{
  "hidden_size": 256,
  "norm_eps": 1e-05,
  "rope_fraction": 1.0,
  "parallel_block": false,
  "decay_shape": "pow"
}
Below are experts of layer 4 (counted from 0) of a mixture-of-experts language model. Rows are named router (the router's row for the expert) and show model dimensions 64-127. Each number is 128 + 32 x the weight over its row's rms, rounded and kept within 0 to 255.
Before each expert's rows: "gets" lists some tokens that make up at least twice as much of what it gets as of all text. This comes from a sample of Wikipedia text that the model never trained on. Tokens count by the router's weight.

# expert 16
gets: " |", ";", ")", " —;", " St", " ==="
router [111 137 112 201  92 116 164 137 149  99 167 176  88 112  74 127 157 132 103 143  66  72  93 100 118 117  99 173 146 113 124 170  80 113 102 135  84 122  56 147 128 149 100 165 142 142 142 138 144 103 109  87  81 119 110  96 168 100  51 145  95 108 141 178]

# expert 35
gets: ")", "\"", "'s", "y", "}", " United"
router [120 127  62 102 128 112 162 154 132 103 169 190 123 112 119 165 138  90  95  97  93 120 156 173 129 138 115 193 183 168 112 156 166 113  91 130 164 133 135 169 127 179  97 144 136 116  79  99 108 104  91 113 151 179 158  99 128  94 137  76 120 108 125 135]

# expert 17
gets: " L", " C", " S", " B", " H", " P"
router [117 109 171 121 153 137 107 114  72 167  98 157 100 143 130 151 164 150 115 161 127  62  97 144 154  89 125 153 138 113  89  96 160 151 159  85  93 143 137  91 191 115  99 132 125 127 109 195  66 102  96 118  98 132 174 143 121 138 108 141 106  95 100 170]

# expert 30
gets: "\n", ".", ").", "\".", ".\"", "\n "
router [171 153 155 110  86 175 131 135 170 106 176  89  94 129 129 121 169 108 134 166  79 130 129 175  87 146 175 121 149  94 149  81 112 126 108  75 151 170  98 161  93 156 114 179 119 112 163 141 152  88  98 172  92 150 140 212 152 176 108 128 136  93 103 134]

# expert 53
gets: "D", "B", "C", "d", "M", " D"
router [154  84 148 145 193 128 139 117  14 112 135 148 142 132  72 198 111 117  99 116 112 152 132 141 205 121 161 150 160 165  97  83 141 131 163 157 184  81 124 175 142 156 150 139  69 136 156  59 158 169 121 138 195  92 145 116  89 128 126 125 118  80 142 103]

# expert 62
gets: " b", "b", " B", "B", "ri", "ab"
router [111 150 159 111 138 125 139 124 124 147 175 142 110 105 148 139 154 107 130  66 137 106 120 206 201 124 164 147 158 139 146 138  86 108 152 111 139  92 105 131  96 110 165 159 111  79 152 179 148 174  77 179 156 130 141 113 117 125 169 141 145 159 124 101]

# expert 58
gets: " a", " the", " an", " The", " A", "The"
router [139  88 128 110 121 141 118 130  98 106 152 139 165 114 153 152  99 167 170 162  91 163  93 159  88 109 161 106 129 138 148 187 169 133 111  94 105 159 162 124 159 149 101 111 140  90 131 165  94 162 122 123 124 127 138 132 102 170 102 128  80 107 150 171]

# expert 29
gets: " in", " at", " of", " In", ":", "In"
router [153 100 117 154 130 103 120 126  66 151  51 172  89  89 113  84 126 160 148 158 154 123  89 104 142 134 113 161 182  94 188 161 145 127 151 123 111 148 158 120 145 195 131 146 125  98 165 103  82 135 135 123 104 107 119  89 123 140 107 170 112 151 138 117]

# expert 12
gets: "=", " –", " =", "|", ";", " classification"
router [128 114 130  76 137 123  83 172 101 143 162 153 146 125 189 203 130 172  97 168  97 127 112 122 118 153 120 160 139 200 137 134 169 119 126 122  98 150 172 147 144 119 114 122 147  50 202 117 111  62 108  96 118 177 144 110  97 135 152 142 147 146 110 131]

# expert 59
gets: " (", "/", "–", "-", " \"", "("
router [143  70 147  53 179  93 127 150 100 150  82 125 130 166 180 152 124 157 126 132 151 131 135 162 113  91 102 169 101  77  82 132 129 118 166 131 114 122  96 148 148 131 104 173 140 145  80 181 136  90  99 106 129 152 180 175 105 162  77 125 116 108  99 180]

# expert 26
gets: "k", "l", "o", "i", "z", "m"
router [111 136 149  84 161 118 187  95  53 110 139 176 123 107  92 151 169 120  85 112  89 139 126 146 187  92 176 200 155 144 141  91 140 137 102 151 151  54 139 185 129 126 117 142  72 132 139 156 160 154 107 192 157 111 133 111 105 125  94 131 115 118 108 112]

# expert 3
gets: "ed", "ing", "ic", "ated", "ial", "ent"
router [115  56  67 183 126 124 143  92 167 153  94 156 130 176 141  85  75 179 188 110  77  93 137  37 138  91 149 140 130 113 129 148 140 136 130  92 150 160 107 100 142 117 179 161 133 182 121 148 143 206 123 126 111 153 107 137  88  94 163 138  90 179 187 127]

# expert 5
gets: " w", " f", " W", " p", " s", " M"
router [182 150  84 134 124 122 121 162 207 151  88 142 125 140  95 151  66 103  87  53 190 178 176 150 148 118 180 176 164 168 125 104  85 159 175  75 154 104 124  93 119  86 128  91 128  80 136 165  72 156  95 130 156  88 139 155 139 139 183 145 104 190 120 102]

# expert 40
gets: "-", "|", " |", " -", " /", " \""
router [163 142 156 143 148  87 155 192 139  96 168 163 152 108 133 150 175 175 121 169 153 172  96 174  99 161 141 137  83 165  75 168 140 122  91 154  97 146 152 128 142  86 122 144 155 201  83 121 115  84 131  94 121 149 105 176 157 110 111 120 145  79 126 174]

# expert 7
gets: "-", "|", "–", " -", " United", " un"
router [207 170 128 153 175 117 136 149  94  82 170 139 158 116 146 137 165 149  81 153 156 141 115 160 115 160  99 131  91 174  87 159 170 116  88 145 155 115 143 151 152  64 114 114 150 184 110 134 101 102  95 105 117 158 124 140 135  87  89 166 149 103 119 155]

# expert 43
gets: "in", "at", "or", "ad", "on", "an"
router [184  90  68 135 135 105 169  84 195 117 199  99 118 105  83  89 175 135 101  87 126 108 141 114 129 129  56 118 144  87 129 113 149 121 126 145 113 146 200 156 147 152 157 129 124 130 110 120 155 105  70 130  73 149 107 100 180  83 118  84 155 131 143 165]

# expert 39
gets: "-", "at", "it", "er", "in", "on"
router [153  92 120 207  75 157 153  89 148 170 176 101 158 112 186 157 178 111 217  92 138 158 123  91 112 161 122 103 152 137 141 208 167 139 103 126 131 143 152 144 107 146 139  99 121 158  67 155 142 156 136 111 122 124 120 132 159 137  90 110 116 189 158 151]

# expert 45
gets: ".", ").", ",", "\".", ".\"", " and"
router [158 188 125 119 103 117 156 130 159 125 168 106 135 161 123 102 120  95 135 148 132 161 104 131  89 162  97 168 137 167  61 153 127 126 112 168 177  86  95 147 151 119  97 158 114 181 169  86 162  74 151  94 168 160 114 154 145 159  98 145 179  92 101 138]

# expert 0
gets: " is", " was", " are", " were", " has", " be"
router [ 78  64 105 161 151 147 142 130 156  99 176 184 183 154 146 169 146  99 201 136  74  97 145 129 130 118 151 163  91 127 140 199 156 152 142  76 142 120 132 105 121  89 126 177 137 120 162 120 164 121 177 118  68 137 113 189 113  87 200 102 100 190 144 152]

# expert 27
gets: " |", " the", " The", ";", "The", " -"
router [102 105 145 118 152 131  96 160  49  88 132 158  92 171  75 109 164 200 150 159 103 129 123  88 103 114 139 158 138 168 118 169  87 118 141 149  64 131 168 166 150 165  86 103 131 157 124 150 104 165 104 101  78 146  91 180 105 109  84 183 143  79 151 123]

# expert 42
gets: " |", "==", "===", "|", "=", "===="
router [ 74 139 176 163  75 117 123 149 145  98 150 205 142 174 110 115 135 109  87 184 137 144  85 160 129 142 122 103 116 131 108  95 154 110 123 189 169 155 183 147  91 128 133 164 104 164 144 188 123 112 111 125  94 160 106 132 130 117  74 156 110 103  91 157]

# expert 61
gets: " of", " that", " from", " on", " with", " for"
router [102  94 132 135 111 138 126 139 141 133 108 123 120  93 113 125 139 167 151 179  93 143 115 116 173 155 139 137 131  86 165 146 151 129 206 123 114 121 177 109 128  74 132 161 150 121 137 128 118 114 141 122  69  99 123 154 128 109 139 147 152 178 139  73]

# expert 28
gets: " of", " by", " to", " for", " in", " with"
router [ 82  59 160 180 102 102 118  63  89 136  79 167 107 147 104  97  51 196 132 169 125 100 109 122 194 122  98 118 134  69 118 123 125 115 107 131 159  90 158 106 164 155 149 185 114 151  67 185 136 157 149  89 102 107  91 104 124  74  89 107  90 121  97  82]

# expert 4
gets: " \"", " to", "op", " up", " '", " out"
router [123 103 138 103  93 140 167 164 151 121 106 129 129  92  94 117  62  97 124 106 173  81 160 163 183  80 173  64 108 115  67 105  80 113  75 127 131 126  84  82 111 202 122 109 132 174 120 168 120 115 135 131 172 164  97  96 133 153 112 118 133 110  65 173]

# expert 41
gets: "\n", "\n ", "\n\n", "|---|---|---|---", ").", "\"."
router [164 102 123 116  90 178 151 138 152 105 174  93  77 103 148 118 173 102 139 173  78  94 113 123  85 130 150 106 155 102 146  90 110 132 102  79 135 173 130 157  81 169  84 182 106  95 184 140 140 108  91 191  76 143 191 195 169 165 119 127 123  95  96  96]

# expert 55
gets: " the", " of", " with", " The", " a", " and"
router [ 91  87 142 182  61 113 105 159 108  76 129 194 100 174 152 166 142 120  99 130 133 124 103 116 130  97 138 105  83  90  66 170 117 117  97 119  60 129 130 117 172 136  96 119 143 116 150 134  98  74  95 102  90 116  92 122 134 128 140 103 124 110  99 199]

# expert 50
gets: "\"", ")", " (", " \"", " —", "%"
router [127 123 128 114 203 129 171 167  80 146  86 165 138 145  93  87 130 117  86 116  93 192 101 171 135  99  88 154  85 100 118  99 128 124 105 113 120 167 100 153 179 174 130 143 127 128 120  94 137 191 138 138 171 184 123 146 137  84 211 105  96 103  96 174]

# expert 14
gets: ",", "),", " (", "\",", ")", " which"
router [ 86 172 158 131 193  90 165 103 118 117 127 135 133 164 104 188 112 150 127 158  86 153 110  98 123 128 158 100 184  74 116  93  91 103 125 173 156 104 140 146 171 100  87 152 147 114  69 164 150 108 161  97 105 144 109 105  98 140  82 189 103  93 101 162]

# expert 6
gets: " 3", " 4", " one", " 18", " 6", " 5"
router [156 139 144 161 103 155  88 124 105  66 143  97 114 145 113 121 153 151 187 122 129  81 154 125 133 143 140 172  69  78 149  68 128 163 145 104 155  86  92  84  96 120 130 133 149 201 132 111 114 152 113 112 112 106 163 108 147  75 183 138 168 198 132 161]

# expert 24
gets: "\n", "\n ", "\n\n", "′", "|---|---|---|---", " non"
router [117 145 172 120 121 139  96 165 126 121 171 104 115  96 108 117 173  90 113 149  85 119 101 151  76 115 155  99 130  81 147  80 108 120 101 106 147 176 135 172 119 177 114 157 155 115 109 159 146  90 124 163  86 154 148 165 121 168 100  76 128  98  90 159]

# expert 60
gets: "s", "ers", "es", "ings", "ies", "ts"
router [158 184 103 100 159 109 172 118 138 136  87 100 111 111 178 107 130  59 109 167 108 118 134 179  70 114 129 100 117 183 165  62  89 108 148 116 152  78 128 155 128 139  81  72 166 105  72  67 144 132 135 155 172 143 147 117 120  92  99 127 114 162 144 132]

# expert 37
gets: " on", " |", " for", " was", "On", " to"
router [105  95 116 155 127 125  97 163 126 130 109 119 163  70 135  98 121 134  79 178 126 170 175 102 131 103 134 108 120 144 159 166 179 133 210 120 113 129  92 129 133  95 153 128 128 147 115 117 135 107 136 155  72  99 126 154  74 146  83 182 106 104 128  84]

# expert 1
gets: " 1", " 2", " 0", " 3", " 4", " 5"
router [162 112 155 130 131 121  80 165  86 128  98  81 132 177 135 100 138 146 133 125  64 118 112 134 157 130 163 140 103  90 115 113 149 125  93 100 137  86 100 121 190 131 152 184 135 158 101  74 141 153 142 116 141  74  77 117 121  93 152 115 176 138  92 143]

# expert 63
gets: ":", " –", " -", " film", "):", ";"
router [153  72 146  99 138 103 140 175 122 119  89 107  79 177 126 173 170 177 107 178 149  74 138  45 210 103 174 175 170 164 152 158 105 121 105 132 129 108 167 120 127 127 151 187 170 138 107  92  95 136  98 134 182 165 109 136 151 124  84 139 116 114  73  89]

# expert 9
gets: " to", " and", " of", " for", " with", " from"
router [ 54 137 138 178  95 114 122  75 172  94  99 146  77 146  95  92 102 208 152 165 108 108  92 185 158 101 119 145 105  41 103  96 127 109 123 129 128 112 128  89 144 140 188 155 115 109 102 108 126 100  93 121 131 120 109 133 167 130 147  99 102 144 123 126]

# expert 8
gets: " in", ":", " In", "In", " at", " of"
router [151  66 171 152 116  93 181 190 114 160  81 127  97 140  73 108 142 163 126 162 153 145 109  79 196 136 101 187 110  91 197 107 108 117 132 118 133 147 170 126 146 124 174 116 131  91 103  81 134 129 151  83  46 106 110 102 162 102  90 147 118 143  97  71]

# expert 52
gets: ",", " and", ".", " as", " but", " that"
router [162 121 121 141  97 144 160 103 151 114 160 171 145 176 110 126 134 158 140 168  99 128 138  90 147 160 148 135 124 121 103 138 157 144 153 112 144 152 133 154 130  95  81 146 113 171 181 151 111  92 155 129 111 134 131 136 113 145 145 208 200 186 103  92]

# expert 49
gets: " was", ")", " he", " and", " had", " He"
router [121 102  84 151 154 146 144 146 108 134 130  97 137 101 121 146 171  91 199 135  53 140 161 127 139  89  95 136 143 149 120 123 190 147 160 104 146 129 135  87 125  94  76 157 131 107 132 201  79 128 145 169 188 152 172 150  72 183 181 126  86 172 128 162]

# expert 51
gets: "1", "0", "2", "3", "4", "5"
router [119 129 153 129 117 106 171 119  77  82  71 126 203 137 100 171  96 170 105 116 110 123 123  70 127 152  95  68  76  59 149 134 140 134 112 142 169  85  84  81 197 102 154 109 147 196  93 105 106 176 179 119 115  66 190  82 152  97 174 106 169  85 108  82]